config.yaml
hidden_act: "squared_leaky_relu"
normalize_top_k: false
router_logit_norm: 1.0
norm_eps: 1e-05
max_grad_norm: 1.0
batch_tokens: [65536, 131072, 262144]
Below are experts of layer 6 (counted from 0) of a mixture-of-experts language model. Rows are named router (the router's row for the expert), up (a neuron's input weights, with its number) and show model dimensions 0-191. Each number is 128 + 24 x the weight over its row's rms, rounded and kept within 0 to 255. Numbers have three digits each.
After each expert's rows: a language model's description of what the expert responds to. This comes from a sample of Wikipedia text that the model never trained on.

# expert 18
router:123116126151086163152149107135147141117149162108147109110159137107115109124120135110130094178090146167122127148093123078144159136118115121139094111148153127120120159099140123165120144101116140143163134141157133131125130135092121108135111093138135129149144151095136141124086168173159152148163149126109188135125110115078124136166096167129111130148138126178131135173137180114114125098131121113112127103121097114185124069180094147133134143093151103186097100136146152149145143112150129085124121111157091140154116102114089146139127140106158125123102112167109068139114137110139118127
up0:143137122099119137080166117106138098110124098131123171100151126159134137122117131140160123136118152127138149106091170123109117105134148114130151157092142142074139142135153178126148146103158136059135124134110174169114102099101123110143134144174166156106100149122103147087120100100128168139126105094133117140105146070119132145098097108111120135117096111156086126134118172116120156141154145131079128147132134079144135069143085149096128107137141135119108124121117166134121087083101181130119138124125148152129102134168153118148177113121091148124160120098137114097123108113155128107
up1:114141134109122138120084088146121159121142112133110149124124097088127111130145110127111075114084157147142175084096128134162162091161124119124126187137111125121157108156102107155113131120088137122189151112118134122118117120165093104115100129099099132100149156119119106114106132113132137125114134133123161098167110113046143122132099116135165155115157116154129126090122137130143150161087086154126130141115122099123137123142097140130086122157089099124123156113115150139118149113153122139172132099138150122117147101120105139143150140145138094124025076120127115173133125136121155123
It responds to: Names of countries, states, cities and governmental bodies in news or history prose, such as Pakistan, Canada, Congress, government, Vienna.

# expert 43
router:149126155153126138123157148119160159125111101088143077101166158150172136134137111120132147134086116131157186129115147134133090149082096142114081126138165127150160167123133146176129142113141098128139142130132139136126148156081144143133110139171127097103104130088081148114125101144112137159121171093135114158186134141119119109148122132137139121106100146191104142116130148161146121138121116095130110083148105122128129147145095120120183154081161133148097101160117151145121133128171111143151105108146130121162127137146130109154174142153157119111115155166100141149117113094154077107
up1:111156129103098109118122076141139132124144167127133121133123104191129123108140082150104107099126166157125128133130136121150136110130169113100169124145108135142107090104135098132129157102125115123111160118101107143110107105154106161139128137134168134137103137140139118114153141196079132031125075097087159130129127135091107107143097160127145124145135127147111100153146104090147132096121156132164127105130157102082112130148144139134153127108141111100149136163073150125090105117136170073136147119152137133171116118142143126124143114119112124140191112130132148128103155130143165098
up2:111132138156163044136091167122171070156109197165133116104137135128120135104176115151114141167162161131133161150115094139072130146113172147094110127158139137161147107137069112110110138136095101119127122128100144150140139165100100109154085190126159124143156135157095115101134116165123139134114131122126134154128141204139124154106165111141131143137118135116140111127130101103104101139115104134140119135121124121118150150125130166134147137148106147148110102148113155141114137155116104139151141095089093131100129126106163124086128160137166143096130119109124137102114149133116135113
It responds to: Uppercase letter pieces in acronyms, codes and abbreviations, often inside parentheses, such as FCFA, PAVN, WTI, HT.

# expert 25
router:128145117151151141107104086137152104086133147180160129134100145106125148121091110121119158062165161119121148128152123172151150109127144158086158107130145099130112159092119103165157139126166182134132097123128132149131116153181132112135122158174162090167095147100126117082162104093097109106100135119147149128097131107146122157126140149131126150129112138117149120110121098156137114146114117163109108177153140098130117115105092136129112164170160076143120109161154110102123140110123134108089153118139105177145112128131159133106135124123124164120130143102184094137159125130170118131
up1:138086161116139144126087116129104117127135150104156124106097154106125143130173122128156131129115086076127101144106066148138148156154076133149124161100120152144060105165138153138129086137162144153114142156122125121120144120123181134121137120119148127142145090197113119117095135150150110102109153126153108143133125114180154089118087152132171123103105136135131104148103086130140145104136122098125126093161146130080130110124116080104109142109147077105144145143112160128109125145156152123141091171100138130111120110143160130118144143099126141131114150165206127147116127126113131119
up2:119101140112176144122118109099112150126123162148098123130122134140101096092155131151143111138123150151119136138125134090117182115139132120130114137100130122097124110108140088146120120138175120121158129149113151123148118122125127079157153117133146113140126151101172130147160116162127133137143152169068154122085134091112116076130139072104137134167128164163125151141085153094128135131104127101169160123136103139107117166157087091141125114128139145161171160098124120105089147113175157098114150155190117129125148173129170090087159130147128159153091087134126149141130122084127115118
It responds to: Mostly "in", plus into, within, throughout and sentence-initial "In", used for places, languages and time periods.

# expert 37
router:150156133161101173145134153125168124137132129090140112123120094154126128159168139105110117168094136139115147102092105182134135139081074160162087090122118175149116149080122153112143138127135162125145086135116122135107116128111136109100124130118149106126133122099111151151124123133159156158120134101127189104147101109099113191110125130148138110118156136140150163103123131136150089092088164155138133105124123105167086140179129115090139104190141094187076125133153115128149104123118123104108115140126098081129102137104122120153122152124135149165137128148146126125135132102154119130
up0:114151126112092150124152135105108110156116149103085112116078117124170165153126072160129119151124164137132164158119148114119163147135105080141112127122117094136123150119176170110123114130150148124113089174109136133152162094106115114097105152098115079133096135151105147103165118133157140140131150126134131101110152146153135124115117113142100141142124154134090154135117081089122099144105122119128170164111084120139115148142138159072133147165114168118115172187144066090107140135153128128081148149134111152082146113143108128164135134155103133138128126127113171150136110128110114094
up1:130102151099161148120192146106165127079126129148201159112118153142147129097136132121103144127107165148113071098120143107123157142126163139145140081137105122160109150090124150097106117094153139157132154134123166143119140110095116105164116137150154107131096107146143137121121110133116135122152125086150134148135165125155108161147098114149163166152137112129143096167211111150108130089114119129124099111122138126147149121171138093151091140169112115124095160152105142130153122136169114112126132096106137097115175095121111133130130128102104139139136168126113066108131143122100135109
It responds to: Technical words and their endings in biology, computing and physics texts, such as protein, software, nuclear, transmembrane.

# expert 54
router:099083132136090129149129099128125124140135147132113139160120133071102182137095161104159136145127112153098149126149086141133155116094126085100143162091108148080123148114092091098087116094115100153140111155144146124149129126152107146131132138093121108128111181150143128152084104147123150127111126147112132091111105130081132150141120117126141105117098080098174116160124113127168151110164099163121156097139143129121094099139136122133116116147185092148141149129108129126149120077110177081106111138093143134144111137121155178112119146157117144121145134171109120142124153170172118119
up3:107113096160131114155140111132131164112104160149123126137169138179140120115131135081151121100118133092108170120127100139092124109102123100130108119125136093098155165137148101178094089099110126109083129087140138110115131134138114115135092140149103137102115142094121117146142129149132126153127131133107143103101143108121111150167145124179116147130140094161171129092113191121127169126133115093163131151095114144157109151110121092119182115119128120122129145099123166137140132130090125078137076145156142190174139128109142155122088074120073125147153136127115117133094141136172113147
up4:110128098074140123132129153086165128106127129152137098112110162120133147141156085156158129149110121195153124128134127132125132171068095170172126112121160158133139113182099145128156133124079129139158151128112123140152082128116100153130162120137139112139104133138099133087150135081127138099123115114128172136120149120112183134099108152161151121097136143078109117101120113118157111158157130142128142137144149137122124080130113170123134144137107128127193119114142107119127100161089154159155171148145135178125137113119143140151126180110128177134134166106108132088115133134146141157
It responds to: Determiners and possessives, mostly the, his, their, after prepositions in historical narrative, as in throughout his reign, turn of the century.

# expert 46
router:108110155130096146149146141092169099128134168156125116126117153082162163141102128088184161110144144132086133156130138136111163137126144139112152144121177144128103116106094089087125126140122093131098135140159129143139130134127117126158136129120108126127098132131145135123150137143130129091135133110143154058085137111093158164131146141140150123140130137108171109140082084139086144116105105101140089128137167134093092120081128117108154135160150133138131094146110145122139141082115129083093140118077129154143128117139147141089142199141106156107186114111133150148145141165144166140
up6:116139075113148148148143124116163103119098073155166148103153161122097132124159102131185142100114093103150142123098124126148104115186130150133140103148157139108114135098115136127130102178111100148110122110125102142171140154161135140102144159127189151143146137135127132099150156063129122154125133064124169142142134117125135135136138099120183131156170171163096105150084155110139124135118126149121137118120158120098109125191145186143134135113130097127103170133115101149159128136129133125124136086122121132112128157103129138096097164158101163113142113129107132117125124094113137117
up7:124132125153131151158142153142119130147119157195117134131163130169131104109119107119150127130096093121134148123110158149090135102114114131106079112123129161145081161125095093133094046130136083122124111107146143166124133105132128135105120116118103165118148138167154145126170114123119154137120143139119092157121098131132113131162141096141124154150126139155113108159136162158113064147112091132126107105133171142133188130149104136096126138148131144153121175127114143170128133083107111091122152126140094148181145148129081136136143084100116143103183125123106155139106150111168138103
It responds to: Prepositions and time words beginning adverbial phrases of time or place, like in, on, during, until, after, for over, the next.

# expert 22
router:124142126146118148155134140101104130127120122102107125104168164149166100116100131166145138168114121147103156166113154095094103110092124115129144137116139098151156159121098097109132128151143107106153118104142110135129141088131166183124142133175120098111154147137108146114144133125128139078113154148137122074100128105123138160112147166159137122109093166112160114116128162168090130067147085109110115090077147140138128103163097130155134155114105105109111109119119089084120147144164074157148154117147150138130159137082122125132164131086151163117133109161110127120146117166130099161
up0:083136118109138101145107109163145136146069140127113135164107125137120084103077135146125119162151157134112091113137154134117068136130082126120089117147143156131105104117121153127119156121148136078121086139139160145087112123139122161142140111135141126086149117156179151103159107097159092113096159093148108150125113147110147118128142085133152121128099117143129120150099124146103089148157140148107119122152082160157102119142100130095117211110121116180152151083076094081110088140095136131124136143107131156135139134138146151115099117126143136134116122163090144111125123140122133135
up1:141137128123129127131151167122176167159146134109112180158137116129129092101119140110101144129100190140116115139160138184115084111106144113125116113114125158186098114203114143175087146126142141122112169121125132156111127132144130172135122114152146136146117158131097125108129121116190132132129125153105113112116106090116144139135130107086142107150137124098129152104128104091144139151174091133133113131092147117177144110132138096130120172134188097132099104104127130079115142153137146131148167164177169134113140133077087099133125125123143108154130133135144084107137125111127124144
It responds to: Month names and day numbers in dates, especially after on or in and in birth–death spans, like March 28, 1960.

# expert 2
router:139130105132079088161132119156105114106110137132095140133145089131107124130113139104139108177139145110141105083140167124136107129130099141093143126111100108155122127072162168143159093088183117088079091112150104142141170136150142142137139091140096137135144126118084100125094143096092110143127156100123108092159158141156123152141149134152149086132103137111121141095131145143154095118088115088114112110120153161119111159171122135109105150098184101122107115116159107124128117150137130168153128113133144129098158127135122114115094121109094116130109148166127123144099156078075136162
up1:151120126105118100160160104109155110145122166137171146143116136124126174147114103138118130134148119138129123162139154173142113153124111121114078103122123161156134102133116128152191101118131128123158183136106129149127081141143127114087145147097109122175137163140155170117120137108161196102123101102127121134144146100090144103143147127101139111131109097180128132148095107178051094104145106100137096130135153141137106159122127105082112146152141128134118137128129102094115130122154107160136100157095157128122136143144118167113135153101094114136059113097103142125113114115098112106
up2:139167132130158115122145165116128159091147113110120149130138136161114129135146128123129170101146108129086131165103121103097143134120134110132130151131095115134140125162173116121157138134137143119076154114153101126108134183115107129139119087121124132158123117087129114189126124168185115103146112135117124109118131126123108171191071161105107158101066100147099122092114153144144126111117102115093136106124106154151080164056139139142160117108132129133128116155124126119159128143118126090144100127104142104155086106133100126084151113088112099139126108138110096105098126147089159091
It responds to: Digits and decimal pieces inside measurements, conversions and infobox figures, such as 0.82 sq mi, (176 lb), 1.88 m.

# expert 8
router:148091110104089121117135155134088072120170160150117103124135122108112168155172131077106124121164111164126115114152115166154178154119161079176161108166088130065143138113117179077083145120133111136105159106148163128097111076161122088094123128132144096120095120146154121105117137105140135120126153096148111164104114112108164091172115081093131176150118134135141121145129106131132139127106124124145158153136127099138137126111120088124098138126118110140089152139134141142124139159111141091099109136103120117124119160138148132162124124143121170141129113117137151141134138155144128149
up0:099171083148142128097172108132132132080129132094121117159147156122157129150130145122126135108123157106129132082173142132117114076109146152147143125132126124188199128111133140151123118159137125106120129155092126112170140119154100160129116097130109129112161202134106120114159143116111126116121109122154114122133148136142204137128137144124147148140105072122131128121152105097132111099079083141109115121090076113121110179111151103126107148140096124113119152128110123112135088113111112140134142149126151081164106096177095120140092095132139136091136131114118119100162117117115127089
up1:147125138105084146103092118117157110166113114093126154121092138131118131076063156129092145120105119150138131177131122121170117151143134100087158124140093128145140124114155114104109135108086113114135083133111135114124118151154103108149151102144097133131136167152115132136122087117102106135144101171111147151133115167110123110139120175176119155198151105140134119197124154159090105115121109170158131122076138104109134162146111159121107140147137125127119104123172130134140117131110080142140081126120103122162157133137117096120134132173150084120137129145165119134118113155160170129
It responds to: The words and, or, as well as, and list commas joining paired nouns or titles, such as Early life and education, writer, translator.

# expert 24
router:137154142111155127169131142131124056150109114169110144119123117144092084095160113098107097097139123127134155092155138164188108129124144145104069156143132124119145154136127144171162107088141148145105148114120134127089097153128102155141105103117122094118113121137137154128121144137160122082103095151099174175160164162096127164151162132118130138118159152145152127101110119138142130152079130108163138133130151098133120131162126114096157080152098147131141138125100122098152161127110159122140146113175115144145137127161145126130083122080109101157135129157108113086119114109126154108
up3:121169138167136127122129119111090143156144123111107124126119075134114119106096158134124104178128150109123136136138147100108139100103159139135139168068141159176118113107147128113098075116145127141114107136067115059158139131155092120135095151100133145101171153144128143163125155141178135117136133159179152119091131135156148122117098105142121169141125174136162127128111135136068104093118148118098102135131134123144140130150115154108109114105117116167113144120108150148118143170119127137121150121125139087077146111085172151118130170136125165102104115097094126116155160102137120112
up4:074122138139109110140127187150132106112072135132138091142138109137132150145105104106101156106108128168131143114176136085102126151113119116122120115138110114135134135093153171136075128174124074158130121150119140093109163096120104105147137083157126154121102157147116117127148214092183138133161098142144155164114140151118143145131105142117160135135125127116107116117140106144116105147126115123125131162146108077138101146143169115087096127135109132142113130138129122152149119102113124091141138112140138132152111132176155103156154102116094164109092111098120114170125134128186163095
It responds to: Short vowel or syllable fragments inside longer technical or foreign words, such as a in catalyzed, o in isoform, ta in cyclopenta.

# expert 48
router:129146094145114143137170142100118150071153167125119148145127146108139116143140144123119144135171100123142082127158105134103121129146116113170076100114109118112150083117119126125138145135148160105128098126127165132089176096130139128086157106105143133137131134139123159110121122118130097067147105116123098128168116136146159174104153079130115158134157171099085151098154121125129138115118139162137122102088140126148170154110143086145113114110112122111124124169151107110142159139132097069179165137144111110125100171165129132110127118098172089100105121108153107102172098106123118150
up0:135120152114105124085137128139115090080130125133109155164138161145130116166147141163135152093129116116155120106129158155155094149118118088102149109081102082122108128193121144118124128096163123128085189141170139123113138121121108133118151116085105133126127117099123160138152118160173124154132126132105144164100118151133101128168158131185127119106118128134104080101140089130102146151126189109138132130107087073159112123147083152097121115115102118107109150160138101100129105133127140152181162125110113144142128111134133118075136131139123175148135083095117111146126131139122096141
up1:073124108114103116136166116141154118103155142113144131120196100131089127113129178122131153138110083121110108108166154122110126135113146145137139107173132123165102154119093169117139112159134198083175163094133116100186133143139123165096138151149114122118130165140147147114127149110129115156120071087136130171127129137127153089131126146117135103164128136120111143114111122127160127145137150160141196141087165164158085123099107118179118140102123122149116106123124167120130113154091090133175098110134127150135140152142132103118137124092117111135139134129154143106122151130126130167
It responds to: Credit and release words in film, music and game articles, such as Written by, Music by, Directed, vocals, released, Notes.

# expert 14
router:145152137121091088111135137126154154117106116101118128140142092087140087127099147146142094174125142137175122163114123089121189137096112138125104131148121108130073145125134121121119134157152178107167164130145119102116104167134126140137150096128158149142144114135123078158108137133132149146146158143095177138115118118083158143115122151118150101149109086123142127184120160135132120080123133111127089111145162154137103089174098163142123109138110108175150140117144149125109144148153152076134108124157121130150121078089110169180107138144161139115118100150119128153114116102096102144
up1:123120118130149120111125140069147132137141183059151126135146158109147132156185143082106112138150157077106183101131108136144151137128166103119148112144137119139145115141080109119148138134117131071135100139090119144065140132127087128124125120138118134133123138162147118080091113110115087080142079120073161120112117134132156144169135102129154113116125136117114134141168127099099166099135159157133138111155128142101130136102109156095109149142068156117145119083113147132157175154155098123132163149141120117139124132154155142157132112131130126109115104152110156118119160140104111128
up2:110145128110168112139137111127134094124123160090129161142114128127124149124139136152108119141093144139160147174143096095079147159107141129140132137135140111118132134118092122138140137149112161138126151153128103114080110120124110091092100151145147199153122116124142078140139162121132157153154085150128163147116124135115110123166113167101116134133126117127174157143165174101091174142136194123191119123065109134139129111145122113110109157103077118117140119154131144155171121125121117099145156155119083116133148081135108119157119186125123090100139112137121133160090138124159120110
It responds to: Final pieces of town, club and state names after their first part, such as Gainsborough, Kidderminster, New Jersey, Hanwell.

# expert 45
router:144093157151121165112150134115147138099133138126144143107132124101138141101166149132112103146142112139157119137107099088108115125140156094181107122146120107088135113169164129185101150155119103113109117118130128112057113161128167117088142136108137148176154132092132155139128141155151162143111123151108100136126128135134125123110125099142110113148120107108110115119150121128117160099144159085110125155146114157106115162087159127127118156091109156093164152144104126145107153112128102077184154132112100160125113138160159099061122102146177073118100090123127143104105133117111126093
up0:153126102164195132112114144094127134135104137142092088079134157126146143126135149113113114157157128135104152154150118118126103158100112148112127105099117108111122097156165167105183148137134101106114144108089133134109128154118075105134125127102124112147143113123132072123167167134118098133130121093140139102157110187154139082105140097127112142147148148153142079117136154171171107106125134110131191133151118177140173158114139142110138096139136136111137063128162123150141129134116163142096152139118123125088095137141127128135123103145134098174142170106153137148097124112144105154
up1:123149128157123113138121114143142113153091167116105166136133140091095142128162166058160116111118118123125146154116109128157129105124126129157149087091096130083137158129145078154140133156154138112126149148125074105127132100141097113129123113132061112113175106126126205112115133104119116122101117141126135110162139129112128131158128179118105156173113090152161093155126098107095152130120091165124130159116135125088093143153104098117103114095153103121150153114071144154110134162145132143112179155127159145128105132110152100133092171109129103132130131139141131133097143129109143107
It responds to: Nouns and verbs of personal life and combat sports, such as defeated, married, son, daughter, won the bout, replaced.

# expert 50
router:094118120131126120106108142134143081109149172153186131131126134100143155160186152133117138115145142140091129180129136111166091134118171117137153156108148138114110110165096102111125132133135145122100155129151111115120105128110139084151151118107115148149106121134167122127111147160126112128151149125106132164053141154100147088136096115142145157156127124108117140118077102150117099161141154129141160172149161107134090143081135106079146109117123145114119137092099127088119152198134111109081116119149094147149111093084119136129115095107146119131140123079150157121127160112135131107
up0:118159153143126135155086149156112139110095143144114129099132141102141130108135139081179138179146117118122102135110094148116128128140173149118177130093117103136143140139146143153138132134114111165141141100152141136131155143145137134116077111164086114099099156143110108164110110113100115125126163164157146137116119138107107160109146100125132098107098128122155116049141117101146083137135099170127136170130180147154106140141166141099138082142148145127128170115142113096069108140081141160106126127123129155153094110111085143145123115137101129101148158118100090153121128163141076121
up1:141142123144144156165136152133121108162145108120145125104144134127146143155131125134155125083164135135126149129133105139109147152155136129121121074105118115156129114088082125151138138121093162179092206157133127099099153113142140152123104097122153129103112154148164115163123151129135166107142127176120152169133128093092151117098161104106086114138127123145121154098144134100094142137103117113106098162117134139137091173139133129165155124133090116109130105140192127111164155111096162123165131108116076109134102155090122088101168117117135147118141082121168122140154129124143152175
It responds to: Subordinators and commas that open or join clauses, such as because, while, although, when, as well as, after an introductory phrase.

# expert 47
router:109101105134094093119139098147135134125131132130135160157142089108104139139169145095148163164112132167094152146149104143132123126107131099125140157132076153104100110130099087145095127083070119176139159164092113153151106112123149083102106158090136114132117161127133132120057111105157141132165093134130119085135098141125106124151115087096117098141129095091147147163107113123162116111127134146161163153136100127185092120094149113126115102146175120125152150096110105144166121119101155103102133125111113097141102134151154153102109110155144137148123111143111109111143148135160142143
up3:157081139134102099107169151116161111116100163113113123159160149115147127166134167093092117119079153101143111105113129146139106141077089126155164154132130154115143101144132135130177135144142098093106128129135140128069111145136113134097135141113109139180123135135150132103145128123100131190103140154165091106084128147090106131132137167140133094128175147097106147087104138123131139117140096129167122108143100096138139115117134158116149178097111109088141127136165094142150121100116132114132138153138131116160132141084117140149108072164076112126138103147128086139094116129095123117
up4:098115104133168179157117125147109112161114125109156113162094123138168143097128170152121152138088116154136183134122145120129124104165128146133126120172129142155078157156148109151136109141186135070112074123139120150095140110133128107141083148150152108149127170120148129091127073116143188106155109140171144115136121116128145153137078116119165155177144134107120109152150136116175118112131112138108127168107100157129102117141119121159145147118095105127091112139126104127134130141166153126143121097137135136117136142134126109114168162180155132132137085126135112098125096086144130091
It responds to: Determiners and possessives beginning noun phrases in running prose, e.g. a, the, its, their, his, the show's.

# expert 20
router:105137146135084114125103156107152090162164157154130095162137142141151162101147164129114127109158107117138162146139134094136116111095145092142139130156154098090128133134172134072142161134123128134157167120164168129162101110138167119160139111158122097141115120128111087128146123103170133096132148131124139173082133155122123125129138118107136155129092142159143126093101126133128129161128091143144164153112142159143160131151097062129163154090114120137093133097140115121069148138124109099070111134134102127106106107086157093137095087104128137113142169101144155127157132135120119157
up0:110123121100157089144110142132148143106114096133098095132116095162127078119124146112147107114095083098092116099140092128148134081133138097092093139053102137162145142104124131077142141173162130095121163146118118098129171149093103130133069136146173141180100086131150148111089149125124121083142124144115137121133109111174137118147128133111151148129137157114129145111121169102110136135129128143147132145144155137091158109150125142097112092132114136138091094132131119123169184134124126142164134125136087137087142139160153124135134141167119173118112122116136133138153101100080132135
up1:121145113160124103125136125121115117131084119099156133088138092135155126130173116150136135103182101111150168170136119117103121129158135111130160070128140129156088138161160107194123121106085158129120145113134125082162144175159134135109114087129115163136088151123120095165138169116155180121160155126094155164138119118112141138105135114105094094143116132122143166105131162118086115143108153114150121143090139112121138139082107127147088142144109115109159173128135185112151106135127120118171116096141139137108138119107116106135125119091081122128091124130122112164133123084135166151
It responds to: Commas right after a proper name, date or score in lists and prose, such as Build-A-Bear Workshop, Inc.; 6–4,; 1995,.

# expert 26
router:151144135113113098099131139107104172139098086128118142131137099111141099115100114154152109147134133113174112102156139124098125172138123126185102105118100131119092088130141170117153114149101163117158128152132101084126116165124147153157153090101174145138152090157131080170124118130124111138141140140134182107117144126099165112114100187123185127117126104126143117178135120164132109074149134115093103100163117140091142145158120114153098097118129121161148143129124094111148109158154134121140101131146150150160146085086132148158139132138165119138137089152127150160129126104109124095
up0:122128103138129114133125129118140167126148185136138095121145154149153141113128147148120125111107171170116139109092144109104100146132085110105118137125112130084129100117124136138116143135121137119083144110165153160156079127125131128114106200146130173155146140110091147137144125137136119108131082170135116148114074123120175111119112127168131115159137114140105096167132166145153145140149143118116148173111172133171095127122152150179136118136120087151155143143162163175130113124104153139166142102131100136190128103125133104108164150087127138148110073150152171166126121096121142111
up1:153119094104143111107100170149182183155130147187116134133145132105164077128139094161105138142107109104107080121160078118125153147145151099106115121162149108156119148165089161089120137142083114100099111121104101114115102135111094089078140132140121149135142116162112112123127104116117118087155107120133154099151127100110127137093163169109130151112159153094116123088135107140167128104134142141143132120160118117124098132127148099095120147108180118128148152160144158112089100102113148134150115102159120131151118129130144109118104139087167140178127128149104125145110152114095099127
It responds to: City, state and school names that begin sports team or venue names, such as Los Angeles, Burton Albion, Cal Poly, Philadelphia Fusion.

# expert 23
router:141132149161158140112125136079163098115089108110108094107099150145133118153121121111113108111104119115168175156112131128148147148108091179120163139149119150138136193128158108120128148122114145140154128123128130141158107144088103125164099106131146096138121136094093169104123126151126132131125143119126145129147131152119107101108116137113125112132154133147113108133133162131141090109105174116176101090105144117140131120177118170114171158108126151154100149166105153105154141099196114102120173115160101111146140116129100112162164112147175157136118075153127129149095128065163123137
up0:147127131148163133125139097096165118091145132119139152137136124143069159084143102137113127121141147140172108082137121090126102121141162139133116097146101135136124176115133107120080161122116086147107142165121165110134129153144098083135113122119134118177124106165103091123108189130089093122073139145139149143167109119092141147139115145091071089137151148143181144160160086134101121130122134136140131145090148128151138128130141151109128120106141100083109133131109140162163115132135139151135102122121112111117119118173114090135135153144124110159110174128094178126109104171123157102
up1:134114146124146106137133120113137115092117101142104106094160107131162125125090108125130161178104134121115085074144099123140136130122072101162093154099119134089102093093134171155109096074112129114191148167111136159158160118122133143094167141102142137130113135116103089083123133103109145156119123145097153092130106118113105119125158121117129137150118138152148151110148116137126127170108129129155085086128145139171134122175104127080096144170129060157107138125151103094136117129188102123137143123106134119124112140168083089137101107124126127104129107131152121151126141120125137141
It responds to: Pieces of web addresses, capital-letter codes, apostrophes and odd fragments, e.g. www.channel…, euronext.com, CKYE-FM-1, CYP3A4, 57's.

# expert 5
router:125109152135117137107133154138162147120119109156091153153120130160156161087088098182135108151117118097182123132141122130116125114134111130166083145101063147098119093142138181124146142122086181126088080144125110077097153202102131159165171087146145108107141103094143126140158138155137124148103133115148118142122144118149133126105129145077130118143144119104144113168120131139161127101130128099125102123133109135092158168120100150118141112143098168108155133123115132096141111113101167114122130119142135115142108102136167105126151114111114127153134119135147116156102140118065101098
up0:110121091149175085102115148111106140140161144151137114074156126177130134176130091117129147128113127132131135084140126127134097103140128130130165120141162137129111121144152170144125132115133145137172124139130157110122114120156138138176110052127147135162119138136116131127122096096145156126109125144129139122141117135155142111185121120121168102079190166140113105089104103149123127155139082118104146183154157133100113133108143112132087130090137130086138178133144062132132142107123092100109116147117131189129081113104130147115125164100081110138138138144153103132127123120115118145
up1:128157125183117129154120096107114108157137148127103138110146174146158113118127123071117120146123160109097138145148177128104114157115081116114126121112075120100090121142137156139121106103142089120181143156177111107095166082122092109125159149115168122165129123134105127148089131108189101165139068141133124080132127175094086118148145118143126153085109177114123113122095110156115076122155114125141162132143100114141138137135114120128127135123139149128117171113135127089142107136144107105116170133118164124102138128114109141118133142126142143143128158113108103154073100097127139121
It responds to: Word pieces inside non-English personal and club names, often after country codes in sports tables, e.g. Ioana, Horia, Legia.

# expert 32
router:156131167123099151144119130107110156125150183116146137115154180154141080105134153111154110151148128181076151167110174077140097158110131130148110131083155099113138129107132147125171146112135108110163120135143132124142129081092143125134109165144134113142134109125096148128080139137151099087154117147135191126110126123079082161127121137148141108130104152144096106099097100157109147123152101098125134120120138140133161070149119127146113144101116139146096119092166126114120128135164114139137110136116120122143131109079089099151155168111153156099118133159138122119114115132086098162
up0:137144129160112145136066117125149129125117162093107131134117123117155166136124133140139109154148148118147132129096185161119164126117136109135148123083107136133069127138139080146142163155152119138129121120144131132130124175112157130135121170149176157143102109119160116149132106151111116110128165153107096094138124085120104115165145134156123155125174087084112140148129086108129184125121111177136118102137081133144133117117140100146154094110120138157139113162176144078087153112112157107182089109128146089115124117091131124141082113133102117145133143182135092137089150138130127135
up1:115120103150108107122097095114102144129170142079130112162173142151150133111117123151139120160133127146132097122163151122149097125133151127125144152154144105140172130169113152129149156136150115132142118161143128113134161153098098055092128116117138120073129135076124147074107120165165115146157110118135114178085145151164099130129151127092106099146104136132128133193160164153130143138126154119149140109146113139178145119125139118120134138112130130140125129129114175128103090146086156098107134116119129135162107120166107122163110077153097153151137076146104115134153113101122149075
It responds to: Month names in dates and term spans, such as March 4, 1853 – March 3, 1855; also law, Congress, Commission, State.

# expert 1
router:141163077137158180140093127146119132114131194135174119151112112093130170157151149108133158100104141142181125107098098151123119125162173117142106125138123140132123137116120090201138134154090128118091144122098098120069105158136112103080116128121158140138127176106158139111105091148147127124125100122124131138119143112135116152102124089117121122121152123070137125100147131138120134129117168133149142137139145122114114152105152103139142133140112134143137124157147137133134156099131095072153149116098080145163078157110160093103126139118142074141111096123164136097117110095152149120
up1:116100152144156157138138159125113153089152095123133135114115099113137129134165121075142115154124149100117161110125092101116151148084121141131110144093080133113149111124098109125117110138142123124110123142092103137084133146141075102131109133099130118086132121171112123206134122174110114143148105148118089198126093149106117181145110148148153122135117132136117136155112131131127132134132129103126106132178155113153102094142100102122133113189121085108130156139119150156138136106100119131134166116101117144126186134087106063141134117175100157113095118135129107112118121178138131123
up2:171166145123121154164118148101126132131126122158134117144124094130112112155104130154140137105142124142139080105092143115127113150152106148106134124178176122145118178135112105125129168146144181084114140119122133144122114128145124138125145109146121148090098123144128136110184128090141169132123114107111094126069130079152117141150132133126141151118153120114123082057112131152113125103122166116098124136126149144113104128136132133124146150147108142130091191165134131100164139157100082120140154146068126151135141130126079108129120170095106084126104171162172087090141103144130128148
It responds to: Main action verbs and their -ing/-ed pieces after subjects or "to", often in biographies and plots, such as played, wrote, make.

# expert 61
router:099103098117111110096113100162135133141156149107115133142139144093113152124156126131144131156124136167149155116150112156147155153087119116129150185126085138102144175126089103124121163072079111153139129154112172169153077071134142122098161123114128103120142155142113146138075132122152171145125131165131156147137145100130127138143114128093105115112137139099169141164113095118154142092143113135127134100149139131153084092164151128127148107159173120172149117129111136124130119147146182088096092122119127118116126104112128130137141142160133160162114105172137125139103155121167158171
up0:081135138134121144125116137127134102108172073111173163123113139132112153185159109103077085183173141136131124171153175162136136151118082120159167120169140117125103122152143130149151108148133184133154128110116144156135148151111112148156122111140106106139138144163124134114135124188132115130085116149151120146130101152102161146134167147173118161117115141113123125045144135087127145121154133105136114088119142104101085104123100128142130123137093126096098110110154157138135119102145131122138098138139117133127100089130129135147161131159103089119171115105118124128114118126108168119
up1:139121098163093118094145075154124115134140145171152108083159103098141105113164136111148125184158143153126127133148142123143087115122117124099154132155130143192149166140148164136125140120140110163153164143124074142151134146116130149087111097132148120089084108097148103091110115124094117101137139129174147102152139106115106108111133100121126090126097127104100137133125140115124121138161138131088101117110097182133106171092118136105177146101117183145085147098130097148138120096110119117104149147150109147135133127135122119134150122128110098104117167091081156076119136149149131132
It responds to: Possessive pronouns and "a" before career or achievement nouns in biographies, such as his dissertation, their own, a career.